From a checkpoint of a small mixture-of-experts model trained on Wikipedia.
Training: a variant of SOAP for the experts, 1085M tokens, 7438 steps.
Below are experts of layer 3 (counted from 0) of a mixture-of-experts language model. Rows are named router (the router's row for the expert), up (a neuron's input weights, with its number), down (a neuron's output weights, with its number) and show model dimensions 0-255. Each number is 128 + 24 x the weight over its row's rms, rounded and kept within 0 to 255.
Before each expert's rows: "mostly gets" lists some tokens that are sent to it at least half of the time. This comes from a sample of Wikipedia text that the model never trained on.

# expert 35
mostly gets: " there", " cont", "?", " times", " There", " any"
router [115 113 138 146 129 121 125 117 125 132 153 136 114 132 123 129 174 132 159 122 125 114 178 148 140 134 179 128 121 119 126 108 158 164 114 114 147 132 135  87 146 113 135 193 122 153 100 130 123 146 148 139 116 136 114 119  91 112 109  76 140 104 150 172 128  91 152 140 185 166 116 158  75 107  98 155 173 132 128 117 113 122  77 116 116 101 105  67 145 119 144 120  97 117 114 120 132 124 134 113 184 125 130 120 112 126  77 117 103 155 130 159 118  98 140 105 125 137 122  97 141 153 109 160 158 139  63 111 145 144 161 127 145 115 161 120 146 139 137 116  52 120 130 132 137 128 165 146 160 107 101 136 111 142 135 127 147 181 107 126 164  94 118 137 111 168 117 120  95 133 141 135 119 144  93 120 135 156 115  90 172 133 114 125 174 159 137 116  76 153 124 163 113 127  90 144 141 115 125  81 140 107 109 114 143 145 122 161 121 122 123 102  91 143 161  90 133 158 152 125 122 106 165 171 125 149 123 100 117  89  95 123 116 132  84 110 141 112 144 115 102 136 132 134 131 119 163 129  91 136 115 111 143 187 133  96]
up0 [118 117 131 103 117 174  94 133 130 154 145 179 120 126 185  95 132 136 109 105  89 119 163 160 136 138 139 126 126 180 122 148 131 201 113 114 118 127 129 106 137 137 149 137 159 132 144 115 122 134 113 141 139 133 133 136 132 124 101 103 138  77 165 111 113 121 147 147 187 108 150 135 158 112  88 117  89 114  85 135 113  91 132 159 109  99 145 144 139 145 116 132 136 144 170 101 182  93 120 122 149 150 156 154 142 141 119 138 155 130  64  94 148 122 119 139 129 131 115 129 110 109 112 135 149 106  97 129 140 143 145  90 143 147 185 143 133 111 120 116 165 101 149 150 112 122 145 171 126 153  95 105 103 162 179 121 161 116 118  92 150 143 129 168 104 161 149  91  80 143 128 126  68 129 105 150 139 150 152 143 112 146 109 133 136 160  95 172 126 134 176 166 124 152 123 114 139  94 105 174  97 105  82 113 108 139  96 117 157  81  81 138 114 104 151 138 135 144 126 144 138 158 117 141 104 117 141 103 147 131  99 148 147 121 101 109 135 112 139 173 137 114 127 153 166 142 123 127 116 141 131  79 125 147 127 129]
down0 [159 134  92 149 108 121 122 111 133 163 154 135 112 136 114 117 156  72 125 100 137 137 140 108 120  74 134 170 103 151 111 141 125 142 149 120 121 127 169 124  84  91  78 120 153 121 154 134 150 130 158 155 125 110 145 140 133  99 131 117 109  71 110 120 119 126 143 150 112 130  99 124 131 158 107 145 117 120 120 114 127 108 125 129 157 130 112 142 131 150 103 110 201 140 114  98 147  81 122 143 135 150 139 133 113 166 158  89 100 163 164 141 109  82 122 105  84  94 148 117 127 114 132  95 132 133 139 129 126 138 151  96 123 152 153 150 137 144  92 136 165 141 176  91 183 114 138 148 100 111 167 142 135 125 127 132 154 112 122  95 109 129 107 125 121 130 116 120 134 141  86  88 139 107 111 107 113  98 107 146 106 143 103  95  80 150 123 145 118 143 161  73 178 127 140 158 131 150 115 146 128 138 135 146  85 116 104 121 172 150 133 187 159 145  90 173 150 108 141 164 103 126 112 114 124  95 151 124 165 111 149 143 129 113 132 123 131 109 110 123 146 100 121 163 136 105 152  78 122 103  96 190 110 108 147 182]

# expert 9
mostly gets: "l", " he", " she", " Bl", "wood", "He"
router [139 129 117 142 147 141 108 145 162 127 121 104 115 125 131 124  92 102 192 157 156 127 127 160 111 138 169 135  97 146 114 125 116 122 147 101 122 139 126 180 130 138 102 117 104  89 144 102 119 141 127 141 171 118 112 131 145  93 175 128 187 173 141 105 109 207 155 145 136  82 113 128 137 139 145 141 180 117 118 126 156 113 114 140 162 135 138 125  86 133 143 129 130 143 166 144  79 139 144 171 133 113 134 116 103 149  97 123 168 178 142 120 113 124 104 134 122 134 139  80 123 122 119 199 100 115 164 120 155 136 102 131 120 141 112 166 139 113  85 107 151 134 167  93 123  52 167 124 132 130 142 157 145 119 117 190 163 101 127 102 170 119 143  95 127 144 158 120 165 124 131 129 160 108 136 142 121  94 128 130 113 115 155 158 103 118 130 123 119 110 130  79 129  81 107 114 123 119 169 132  98 121 161 112 134 128  99 140 113 142 171 120 115  96 121 139 118 125 118 145 118  88 134 107 123 104 136 137 102 108 163 141 130 118 130 123 164 130  94 121 141 126 129 119 109 117 110  67 173 103 139 111 146 126 105 115]
up0 [121 151 143 105 112 111 105  90 182 122 123 146 134 113 142 149 115 117 167 154 117 116 141 124 114 131 131 130  77 143 134 150 157 143 123 159 126  77 152 134 107 188 116 122 116 130 165 106  75 141 153 141 138 112 130 171 138 109 166 135 126 122 181 136 137 163 158 122 111 159 152 126 173 126 160 163 144 158 126 114 137  87 129 126  95 112 103 108 115 151 125 130 120  90 156 104 131 151 111 130 106 160 141 139  89 152 146  86 142  98  96 124 120 129 118 127 138 112 144 137 104 136 101 122 120  96 109 125 144 168 132  89  92 161 154 154 151 132 123 101 126 137 151 114 136 105 118 120 127 119 143 116 151 118 112 115 154 106  99 150 170 145  96 122 151 136 110 122 172 111 150 116 129 154  87 146 136  71 100 180 165 108 101 144 165 132 125 126 183  98  77 123 158 106  92 127 139 152 145 139 102  95 141 106 122 142 116 129 161  92 160 138 102 101 115 120 122 120 113 138 168 113 101  96 140 155 109 124 138  84 170 136 105 144 128 182 134 135 123 145 129 130 117  54  87 112  73 158 130 103 154 143 144 112 157 110]
down0 [120 117 124 128 122 140  99 124 141 139 105  96 117 124  88 111  96 111 137  96 139 151 123 120 146 136  79 132 117 136 162 124 122 129 134 123 146 129 111  83 128 171 119 136 133 156 151  90 113 110 140 148 112 110 126  76 163 129  91 168 121  75 121 117 129  76 136 142 127  75 157 123 116 128 103 158 114 127 127 123 107 111 113 104 109 106 148 132  85 133  80 127 153 114 132 126 129  93 142 141 132 177 108 148 138 132 126 136  98 151 105 109 137  84  87  63 132 124 126 189 108 133 137 130 174 123 143 149 158 132 125 116 155 172 173 165 143 114 134 139 167 108 150 122 120  94 112 126 154 112 150 126 124 147 149 102 137 106 101 120 136 121 143  79 138 115 132 127 200 135 170 141 146  96  63  94 133 141 140 127 108  85 122 105 134  74 118 154 112 144 144 133  90 124  98  89 103 142 114 151 153 158  82 140 146 144 165 105 145 145 136 103 119  84 108 144 140 104  99 161 124 143 159 152 108 152  92 132 168 145 114 165 119 187 113 125 122 135 100 135 148 114 116 163 104 158 104 132 103 131 113 138 150 145 132 116]

# expert 7
mostly gets: " his", " to the", "ing the", " their", "ed the", " that the"
router [153  87 150 114 131 172 135 101 154 114 159 110 170 144 108 116  84 115 152 119 103 173 129 128 116 158 147 172 158 101 139 104 154 106  99 137 122 101  89  89 127 135 120 106 149  86 149  97  92 122 108 166 129 162 148 147 122 119  99 156 103 148 110 117 111 139 116 146 121 141 129 125  98 181 146 144 115 127 108 131 135  91  86 164 166  89 139 148 154 118 161 132 104 122 140 151 120 120 175 126 174 161 127 157 115  98 129 101 149 109 118 123 127 138 112 169 184 147 127 140 130 124 112  92 166 129 161 114 158  99 121 139 109 132 123  84 147 128 123 138 145 138 127 137 119 125 103 109 137  95 104 132 135 102 135 206 120 120 125 133 152 114 179 124 163 121 122 132 126 121 151 163 119 113  63 108 147 117 119 144 124 150 102 104 129 139 145 113  65 115 110 138 112 131 140  97 130 104 119 145 182 138 136 113 128 120  99 164 117 129 118  98 155 116 130 111 157 116  88 143 192  96 128  99  92  96 109  98 116  94 135 139 116 120 116 109 167 114 121 112 139 119 126  73 147 110  79 152 127 139 117 124 149 117  80 110]
up0 [ 96 133  70 140  91 124 121 138 123 140 133 127 124 146 123 119 125 124 104 172 133 133 138 117  96 123  85 162 158 131  75 124  80 114 120 145 122 126 108 120  94  94  88 142  88  99 124 137 140 102 143 129 113 106 110 169 136 170 101 144 133 131 126  83 127 124  93  95 119 139 136 106 128 120 102 135  91 110 124 117 139 128 127 126 112  95 159 147 125  96  97 122 114 144 125 157 146 147 128 140 139 159 103 149 129 101 151 132 124 112 114  66 110  82 133 178 173 144 115 105 152 145 115  92 129  66 157  85 130 103 108 121 130 117 107 131 141 120 163 183 127 174 135 111 179  98 135 132 188 117 109  99 125 103 117 129 105 113 150 136 118 169 162  93 151 123 104 158 113 123 163 141  83 138 110 104 140 122 158 105 107 136 134 151 108 128 113  89 115 121 125 106  98 133 159 135 150 143 130 150 163  97  73 138 160 136 170 141 127 122 117  79 117 102 173  94 119 131 113  93 151 149 145 136  98  95  90 130 174 140 164 124 111 137 127 165 138  97 103 105 130  98 100 118 124 149 118  94 111 164 157 120 116 138 122 148]
down0 [111 144 129  98 126 107 100 126 153  87 148 105 138 141 176 130 131 147 116  93 115 132 123 172 133 137 112 135 129 119 102 107 178 149 114 122 146 127 136 174 124 154 142 125 111 135 115 104 129 169 145 144 109 111 147 116 121 126 166 124 151 147 147 134 113 121 142 170 122 109 132  80 142 150 148 128 148 125 172 160 154 144 108 158 113 112 129 120 111  92  91 149 138 144 142 100 112 104 121 107  74 131 105 132 125 142 114 114 119 170 114 187 150 139 123 144 127  86 128 160 100 136  86 152 131 209  94 158 133 120 173 121  94 145 167 126 118 112  68 122 113  98 151 157 129 166 106 118  96 102  94 107 145 107 139 134 127 123 134 148 119  90  88 138 148 142 190 109 133 120 124 131 158 123 136 157 111 193 133 128 119 162 120  61 130 163 112 114 103 114 128 130 137 167 141 162 144 155 144  92 126 131 145 136 117  93 125 118 121 133 140 148 107 157  94  69 132 129 146 123 137 135 102 108 104 111 149 139  65 117 132 112 124  99 100 124 109 163 133 149 124 195 124 124 126 105 147 103 130 124 117 145 128 105  71 122]

# expert 24
mostly gets: ".", ").", " that", ", which", ", but", ", and"
router [115 143 122 102 180  78 115  68  83 155 132 129 108 108 136 164 149 107 162 124  92 110 163 127 138 122 110 111 129 119 117  93 162 114 142  91 118 142 135 118 117 138 121 127  95 109 180  99  89 174  94 121 121 113 116 105 139  88 135 143 132 115 110 152 121 142 110 163  82 118 133 143 152 146  95 135 139 109 124 134 152 124 118 157 112 129  77 135 158 134  86 136 145 137 124 110 141 121  88 117 197 157 142 135  97 118 156 115 139 101 109 136 117 126 142 148 187 148 126 172 131 136 109 154 192 102 110  89 110  97 122 137  99 121  94 124 171 116 139 115 154 129 110 158 128 153 148 118 118 135  93 126  98 122 130 186 140  85 145 162  92 150 104 119 182 165 142  91 121 133 134 140  87 117 123 108 137 128 127 136 166 167 116 108 119 130 105 104 119 138 124 140 126 106 127 125 145 121 107 146 132 131 141 116 133 176 141 133 113 128 125 140 179 103 158  91 169 116 154 156 127  81 139 170  88 102 161 154 132  92 134 120 102 130 116  88 100 155 129 114 127 133 101 108 133 130 103 140 117 143 115 146 104 158 115 176]
up0 [125 161 122  93  99  66 131 124 127 160 126 127 137 134 116 128 145 112  98 120  66 156 132 150 127 132 139 107 133 141 147 125 112 131 119 154 126 121 116 125 119 109 140 123 127 151 135  96 113 155 112 139 138 111 127 157 132  98 162 132 175 121  79 118 140 151 153 120  91 155 128 131 153 161 162 138 110 102 128 138 104 122 134 134 146 103  85  99 137 112 173 139 119 170 176  98 122 169 100 100 161  66 144 136 144 147 143 139 122 119 144 143 126  94 147  90 132  83 159 108 119 126 122 148 185 122 132 107 112 117 128  99 136 141 133 126 137 138 140 122 141 122 110 138 162 167 138 166 115 134  88 102 138 159 160 138  94 104 108 153 151  89 144  56 161 123 119 104 131 145 107 156 124 123 188 121 163 182 106 108 161 109 125 105 138 132 113 149 128 127 178 151 115 135 101  70 109 140 142 136 108  98 132 112 176 136 136 143 136 105 137 144 131 134 150 138 158 134 157 119 115 119 166 130 153 125 112 134 178 137 142  71 116 140 134 108 140 138 149 149 126 153  80  94 168 169  84 133 119  95 118 138 177 179 125 140]
down0 [157 124 154 106 115 155 119 144 102 100 113 106 113 163 144 113  95 122  96 124 180  51  91 101 135 116 168 177 127 142 122  96 137 108 107 154 155 124 134 196 134 117 139 148 120 115 108 177 136 117 137  96 156 148  99 136 149 190 109 160  97 129 137 140 151 115 132 145 147 124 134 108 146  85 144 112 148 157  98 148 132 156 152  83 118 145 175 164 142 129 104 175 162 158 116 145 119  67  96 162  67 179 163 136 116 127 153 131 103 129 113 147 128 125 144 153 114 133 127 129 151  97 194 122 120 137  91 153 169 142 136 135 155 133 147 126 136 122 156 132 115 110 101 114 108 102 151  94 162 109 122 134  71 145 105 118 156 131 108 102 114 142 118 122  99 122 128 131 146 131 149 143 128 147  81 107 155 148 150 128  79  99 103 142 129 123 131 142 142 125 131  98 135 161 126 100 145 148 116  89 140 123 139 125 130 152 173 168 139 113 128 153 110 157 137 136 123 117 109 109 134 136  91 132 105 163 124 119 111 114  88 144 180 126 145 140 116 117 140 118 133 113 137 105 131 118 155  89 153 108 105  88 130 123 132 107]

# expert 5
mostly gets: " X", " ex", " Z", " v", "im", " comp"
router [160 103 160 153 129 103 131 151 139 140 135 113 125 126 100 129 125 154 114 144 106 138 113 161  99 122 112 138 113 137 143 143 144 135 114 126 150 152  88 118 129 145  73 164 141 131  90 173 116 116 116 125 129 123 139 125 143 125 107 135 144 131 138 107 130 108 136 189 101 110 117  96 118 125  90 112 172 159 121 151 128 129  98 183  79 114 150 185 128 142 138 125 156 124 149  99 161 133 124 118 148 122 117 110 119 135 104 147 114 137 134 163 119 143 127 113 132 112 136 122 148 148 135  91 188 123 126 147 115 150 117 144 213 127 147 114 112 142 142 136 112 141 146 136  78 173 126 125 136  87 147 117 147  79 133  88 128 149 119 124 141 147 128 127 108 151 111 164 148 110 139 142 131 159 137 105 131 169 136 108 127 150  94 104 181 131 126 141 150 136 102 182 123 127 130 116 143 139 150 138 133  93  61 161 119 116 158 137 140 125 123 122 168 164 127  86 142 174 167 147 128 160 142 107 150 140 115 101  98  52 100 119 139 146 132  99 135 149 154 155 105 108 158 145 112 136 108 170  84 127 133 184 149 162 153  70]
up0 [151 137 145 145 127 139 129  90 115 122 142 172  94 118 125 106 124 117 153 133  50  94 120 124 159 122  93 121 112 164 163  84 158 119  73 109 111 128 104 163 108  87 136 132 109 115 118 135 123 105 158 158 149 135 102 155 143 118 114 114 111 133 155  87 135 127 111 128  61  97 117 139 128 126 102 113 122 127 126 138 136 142 153 127 159 113  80 166 105 115 101  92 111 126 141 147 123 143 124 138 116 134 140  96 165 120 138  90 152 128 136 139 133 145 131 133 107 134 141 151 140 119 132 149 144 115 122 169 152 122 100 141 158 162 105 124 171 152 111 174 130 155  77  99  91 157 164 134 158  90 116 108 126  92 149 106 120 119 136 140 163 145 143 127 114 144  88 155 185 174 138  93 167 127 116 151 147 140  92  81 135 126  99 105 129 106 132 152  97 124 128 126 129 120 114 172  54 123 128 142 112  88 103 141  97 144 141 140 116 131  40 114 137 134 143 134 129 127 104 132 159 110 143 107 135 116 135 126 175 122 176 145 122 116 119  85 119 119 142 121 160 115 139 125  88 146 101 128  94 124  87 125 121 123 100 102]
down0 [140 137 123 166 112 133 132 116 136 100 130 205 120 112 101 118 114 109 114 150  75 137 161 162 141 130 117  85  93 120  84 147  90  95 148 102 122 124 146  89 112  99 109  78 140 133  89 112 116  90 162 123 147 176 122 124 127 109 166 117 150 111 132 134  98 131 118 124 124 109 137 140 123 154 167 138  60 160  81 131 165 150 102 143 161 130 122 137 125 137 113 135 134 143 147 157 129 127 120  76 131 120 130 128  95 152 120 121 119 110  89 142  74 128 127 120 158 124 148 141 175 117 130 119 115 171  85  95 113 107 122 124  97 138 146 131 126 147 114 131 165 103 191 115 161 176 130 129 141 138 112 132 137 138 109  94 165 107 115 125 116 142 140 160 160 107 128 131 118 162 146 101 212 118 136 124 152 149  67 143 151 130 124 130 116 108 124 125 105  56 111 100 139 130 112 122 100 153 182 122 127 132  90  93 145 137 153 138  85 151 104 113 138 124 124 142 135 118  96 149 125 159 119 131 135 128 111 151 126 140 127 137 134 157 108 100 165 103 147 111 148  94 102 127 122 153 143 105 136 121 162 102 111 126 148 159]

# expert 27
mostly gets: ".", "\n\n", "-", "==", "===", " \""
router [ 90 123 111 145 149  91 174 106 152 138 160 142 121  68 101 139 162 133 155 117 148 100 135 159 124 145  95 114 121 127 104 100 150 112 144 139 135 135 112  83 126 142  97 148 122 153 175 113 145 141 126  88 109 123 137 118 132 109 135 138 133  84 124 110 131 118 118 155 138 114 137 148 105 132  90 113 131 139 117 138 164 131 176  98 106 167 105 125 148 150 126 150 132  97 118 112 128 139 142 146 130 143 126 130 121  98 145 126 110 119 108 180 109 106 135 162 115 154 146 143 152 142 144 152 192 120 132 100 115  99 107 117 139  83  73 113 155 106  74 109  71 134  83 147 122  99 135 127 118 157 106 141  89 152 115 157 151  80 123 132 105 115 117 131 179 152 154  93 124 114 183 137 142 121 118  87 103 121 128 150 105 128 148 121 114  85 116  97 170 164 144 119 144 100 139 174 150 118 113 152 123  92 149 136 124 160 147 147 106 109 116 145 161 119 157 159 164 117 164 146 112  98 154 100 145 124 144 157 118 108 107 128 157 113 152 112 120 142 142 126  86 103  93 102 152 128 144 122 138 179 122 186  93 126 119 186]
up1 [136 110  99  78 125 149 154 129 142 169 149 117 157 123 125 129 144 157 147 124 123 120 106 162 103 171  99 172 149 142 116  92 135 124 126 136 148  98 117  72 147 123 130 134 104 151 141 126 103 126 122 114  81 130 157 125 139 156 121 166 141 116 137 163 148 121 192 144 136 107 162 143 106 134 150  97 102 135 157 113 155 146 142 116 136  66 169 153 140 118 155 125 106 150  85 138 119 104  99 144 118 102 109 153  55 119 138 121 120 174 142 142 121 105 141  82 110 149 139 154 100 152 122 177 132 144 129 158 151  99 130 156 122 150 134 100 117 113  97 109 110 111 117 143 125 110 109 116 154 103 125 105 104 160 138 123 106 130  94  91 121  84 116 104 135 181 128 118 135 128 197 110 103 114 171 114 141 110 137 139 134  99 136 110 159  93 107 104 155 133  94 131 109 127 120 146 111  84 120 113 133 103 136 138 107 151 112  94 155 136 143  61 132 134 107 154 106 127 121 171 143  93 104 111  83 152 111 117 145  88 116 134 145  91 118  94 153 125 130 129  81  78 109 130 119 136 146 154 101 164 121 144 128 142 165 149]
down1 [155 109 161 179 129 136 148 126 166 115 122 116 128 131 103 177 112 113 123 137 105  99 132 102 172 115 125 122 145 110 171 125  94 143 176 139 140 101 157 163 123 136 127 114 114 120  63 155 118 122 141 144 121 159 189 105 142  82 135 138 100 156 147 168 144 165 145 116 162  97 173 111 129  73 130 142 154 121  95 119 122  82 122 122 145 153 119  91 155 122 121 152  97 145 113 132 157 140 118 127 138 103 119 143 111 154 135 154 162 145 119 115 153 157 109 145 127 103 105 145 139 122 151  73  81 133 130 125 131 122 149 159 137 106 135 114 155 108 117 143 108 100  72  92 126 125 168 145 128 131 114 105 128 143 150  81 120 124 102 160 119  94 114 121  84 147 113 151 149 116 120 167 140 121  90 134 127 124 117 128 107 118  84 125 162 132 101 129  95 104 104 176 140  80 111 138 113 133 135 134 102 111 100 145 102 122 175 180 120 136 114 107 103 150 194  94 132 153 109 126 102 146 149 113 109  97 127 150  59 139 134  96 147 124 116 149  98  87 156 104 141  99 142 138 131 100 117 131 139 136 130  99 129 120 100 110]

# expert 34
mostly gets: " the", " of the", " The", " in the", ", the", "The"
router [152 138 185 115 105 152 174 139 130 114 160 140 156 101 126 124 128 121 121 128 120 143 117 126 105 134 145 149 129 117 103 142 105 118 105  85 130 125 132 140 138 142 138 131 119 144 167 143 123 104 109 137 175 133 163  85 111 148 131 147 119  85 116 138  83 143 122 116 159 155 160  95 144 119 147 117 143 140 136 134  98  85  96 105 122  93 163 124 109 140 118 140  99 149 133 108 156 108 180 133 118 162 113 146 112 167 163 179 135 160 134 185 146 143 126 112 117 158 109 121 165 116 174  92 117 122 129 108 142 116 152 149 115 139  79 134 156 131 107 149 163 126 101 162 148 118 113 110  90 104 112 136 117  98 157 119 132  88  92 187 145 157 148 122 150 112  93 142  99 128 123 135 102 153  39 135 107 148 134 124 113 108 120 129 136 142 137 152 102  85 125 137 123 138 155  93 142 122 133 108  81 136 120 140 135 108 139 167  74 145 146 128 137 112  81  92  79 104 163 165 109  80 100 154 170 107 126 125 117 176 105 147 107 132 118 104 142 122  81 127 131 165 138 125 140 119 150 122 126 120 142 129 137 114 146 181]
up0 [107 194 137 119  86 139 148 158 150 126 111  72 114  77 124 136 145 134  75 125 124  99  97 128  84 129 119  98 121  99  97 115 141 118 138 125 104 112 120  92 180 104 124 128 128 122 109 163 127  90 103 144 104 101 149 127 113 119 112 145 126  85 173 104 127 128 150 113 110 109 168  85 135 118 136 113 123 160 147  81 106 171 120 131 116 132 127 123 120 135 133 148 107 106  99 165 143 121 128 113 115 113 116 132 156 141 128 148 156 118 101 136 113  97 122 147 110 139 144 100 108 128 177 176 116  93 161 157 144  82 128 102 130 137 129 163 159 153 108 143 155 150 112  96 126 108 132 111  91 130 170 170 124 146 151 166  74 109 123 116 153  76 184 131  85 126 135 111 119 132 127 154  99 116  65 103 101 135 150 111 141 126 114 105 107 184 102 173 126 131 129 146 151 136 124 127 130  70 150 129 134 118 102 143  98 119 118 112 122 136 132 108 100 153 114 129 107 114 123 143 132 100 105 140 149 122 127 131 180 149 104 183 117 150 121 129 106 146 132 156 144 179 127 152 123  90 138  98 121 116 119  86 155 148 145 154]
down0 [125 106 134 151 152 131  70 114  85  99 106 148 164 107 180  99 142 118 166 129 129 142 151 114 135 156 175 119 146 115 143 139 142 137  96 133 121 134 139 112 118 106 127 111 116  79 140 101 136 165 171 142 135 110 116 115 123 115 130 116 159 138 122 104 109 180  98 132  98 123 113 199 148 128 107 132 144 131 146 134 136 130  99 112 157  97 105 117 123  86 112 102 115 152 129 101 169 128 115 114 167 140 106 121 156 132 123 132 155 115  83 105 119  87 134 123 150  73 129 120 168 115 104 104 137 127 106 105 147 159 130 138 154  89 141  77 144 141 120 103 133 124 126 131 115 127  94 125 135 134  91  83 124 117 158 129 123  90 136 128 104 153 110  89 140 111 122 126 130 125 133 150 115 100 182 146 184 119 116 138 129 146 100 137 119 146 161  76 111 137 135 109 123  81 131 159 100 136 129 115 102 133 122 119 201 128 118 118 131  99  76 111 161 115 127 150 174 187 101 119 144 144 131 121  95  93 159 136 120 149 127 106 114 150 166 115 177 121  96 136 160 129 137 112 118 105 127 186 166 116 130 135  76 168 125 133]

# expert 18
mostly gets: " of", " at", " for", " on", " of the", " at the"
router [ 86 140 148  92  93 168 102 162  86 133 141 135  98 136 169 128  75 106 122 135 110 119 129 120 127 131 130 129 148 129 103  90  69 118 102 162 120 101 133 116 122 138 162 132 109 137 113 135  96 117 110 103 111 146 135 141 134 135 126 146 121 151 104 147 160 115 113 122 167 151 165 122 106 104 160 111 130 125 106 145 104  66 117  85 146 100 190 168  71 123 124 138 126 132  99  96 188 109 136 109 169 162 130 140 107 154 158 148 113 126 121 111 146 118  82 108 152 117 105 151 125 129 111 124 107 153 108 166 139 112 133 101 127 122  99 118 131 117 178 139 148 142 118 155 143 103 135  90 120 156 107 133 116 122  89 153 148 103 115 126 127 115 167 118 105  99  84 176 146 127 147 156 112 108 112 158 124 148 127 109 159  83 129 187 129 147 138 134  87  83 133  95 125 126 145  74 101  94 152 122 122 109 134 135 111 103 113 176 124 133 193 130 139 146  91 105 131 123 121 174 124 137 131 143 119 118 142 129 113 139 126 126 166 124 147  91  92 118 107 125 150 112 125  79 129 134 106 125 119 172 117 116 155 169  93 145]
up0 [118 144  94  96 130 149 127 154 111 142 145 153 132 125 149 128 125 118 127 140 111 109 139 104 101 125 183 144 108 111 145 102 112 142  98 121  92  85 130 147 130 167 137  73 135 155 147 103 145 110  43 106  88 138  79 206  90 109 113 131 142 124 148 116 189 111 162 121  99 121 136  81 164 169 120 138 120 167 135 114 157 148 150 137 143  97 133 144 116 104 135 149 138 113  85 105 168 122 121 112 105 128 147 160 153 113 119 161 143 105 105 109 169 156 104  88 170 127 132 112 131 141 145 147 103  90 167 119 116 121 122  90 135 126 167 124 135 127 113 118 120 153 176 116 145 133 156 106 106 127 139 170 108 138 130 110 151 119 140 143  98 125 156 115  74  96 112 152 138 120 156 137 136 124 133 175 157 174 117 106 122  89 150 106 152 135 166 133 116 139 139 132 142 133 124 178  96 141 131 147 138 126 141 144  86 132 117 161 140 155 106 133 113 127 158 106 107 120 112 123 118 113  88 140 147 126  87 132 163 147 141  95 117 138 156 132 125 102 160  98 136 102 107 107 150  94  90 127 155  98 106 156 128 172 140 144]
down0 [129 118  77 121  89 139 116 141 139 126 112  89 125 118 129 103 109 160 117 130 128 101 142 125 137 119 143 132 188 133 126 104 108 147 103 150 107 129 109 132 110 130 134 106 163 176 136 147 147 119 137 124 117 115  84 138 133 121 137 131 123 130 113 134 163 152  90 118 177  99 163 135 145 154 180 117 149 211 131 142 128 153 118 136 124 161 117 189 118 134 141  94 153 132 113 124 119 108  93 139 138 128 119 120 158 106 127 124 154  95 128 133 157  44 111 129 125  85 145 112 170 108 123 133 122 114 124 117 143 133 109  97 140 148  87 115 115 116 176 147 135 132 153 125 129 134 139 132 137 146 111 121  99 188 103 126 113 111 142 125 131 129 109 140 117  69 108 105 142 136 145 142 151 138 125 148 140 101 106 125 104  93 160 131 142 165 143 105 125 143 134 141 139 148 133 139 113 147 101 126 151  99  88 160 141  77 114 166 108 129  91 132 114 118 168 115 158 136  90  97  51 140 114 133 130 137 133  98 162  96 134 117 175 132 138  60  93 140  90 151 143 102 137 104 112  94 153 187 118 102 131 173 143 142 105 135]

# expert 20
mostly gets: "==", "\n\n", "===", " ==", " is a", "===="
router [101 169 161 130 160 116 147  78 114 151  89  79 121  96 114 119 116  98 110 124 145 139 145 153 124 145 125 174 118  77 113  98 139 154 143 140 145 130 106  93 109 141 116 128 108  91 123 174 118 180 141  96  80  89 149 146 130 139 109 115 105 125 136 137 144 115 122 144 140 161 162 134 110 150  85 148 126 125 158 133 108 135 129 107 101 149 148 105  91 150 117 116  70 149 148 108  87 152 151 120 133  94 106 165 122 127 122 158 164 155  94 152 100 101 141 113 125 146 132 146 151 132 134 111 170  81 137 156 109 105 114 120 110 149 114 108 152 132 141  78 165  95 112 163 133  99 125 107 100 120 142 101 101  99 137 116 114 105 108 181 124 148 145 114 153 133 124  94 108 129 114  75 121  99 134 132 128 159 131 144 120 124 148 137 106  99 155 152 183 136 122  98 157 159 163 114 150 122  98 145 112  80 174 140 103 142  83 136 131  98 122 118 131  70 161 160 124 146 147 134 134  94 139 160  81 144 137 118 119 162 116  97 131 126 139 138 145 142 142 121 128 122 108 137 144 115 118 113 150  71 183 130 116 141 154 138]
up1 [117 134 142 138 143 134 133 121 123 150 130 149 124 106 119 125  72 121 163 153 111 114 145 126 160 117 103 124 120  91 170 127 116 163 103 146 100 148 146 151 104 116 110  92 131 125 139 116 115 132 177 112  80 149 129 114 154 148 141 122 147  89 140  89 127 156 154 110  96 125  97  97 143 153 107 103 120 152 106 127 115 148 125 172 105 103 113 109 166 147  82 148  73 165 157 139  81 157 111 170 116  97 125 132 123 125  92  88  98 180 126 122  81 106 104 154 169 136 112 111  90 111 141 144  94 139 158 156 140 135 138 145 111 131 120 123  93 123 151 112 147 117 104 117 150 124 100 132 129 145 114  77 158 120 118 122 135 118  91 111 113 130  90 134 119 131 131  98 111 132 141 132 116 129 106 137 134 121 144 161 111 134 121 145  80 129 132  68 170  82 148 122 161 140 117 110 142 124 167 135  85  96 133 135 143 137 117 144 137  98 107 179  96 147  95 166 108 103 122 165 137 100 134 160  96 115 113  99 168 145 187 130 107 187 144 120 109 115 148 106 154 143  96  92 130 142 166  90  99 140 135 161 129 153  89 131]
down1 [113 136 128 131 113 127 115 155 159  98 132 137 149  97 114 111 101 159 140 158 117 146 103 137 147 173 130 140 156 135 109 151 138  97 105 135  90 153 147 167 130 170  97 127 169 112 133 120 143 153 132 138 184 170 157 133  76 123  97 130 113  91 133 141 142 123 128 173 103  90  97 143 116 104 167 119 135  92 106 151 129 144 122 104 130 140 113 139 105 130 146 100 124 145 131 154 147 127 148 144 158 115 123 123  83  84 106 111 113 131 172 109 176 123 137 137  96 169 116  94 115 164 155 136 113 136 164 112 169 105 140 104 116 130 113 132 112 132 129 126 104 104 117 115 109 126 115 143 112 112 125 106 120 109 165 144 156 141 130 106 132 150 164 158 130 171 167  82 110 115  77 127 115 137  80 174 135  88 108 110 100 116 141  99 119 116 113  59 136 116 132 133 120 127 143 168 162  97 138 112 172 120  82 127 144  99 152 153 108 123  97 133  91  72 131 133 142 135 141 107 173 170  76 151 101 140 136 120 163  95 129 121 155 123 123 118 143 115  85 121  87  96 162 123 159 100 168 140 117 116 100 125 133 160 129 101]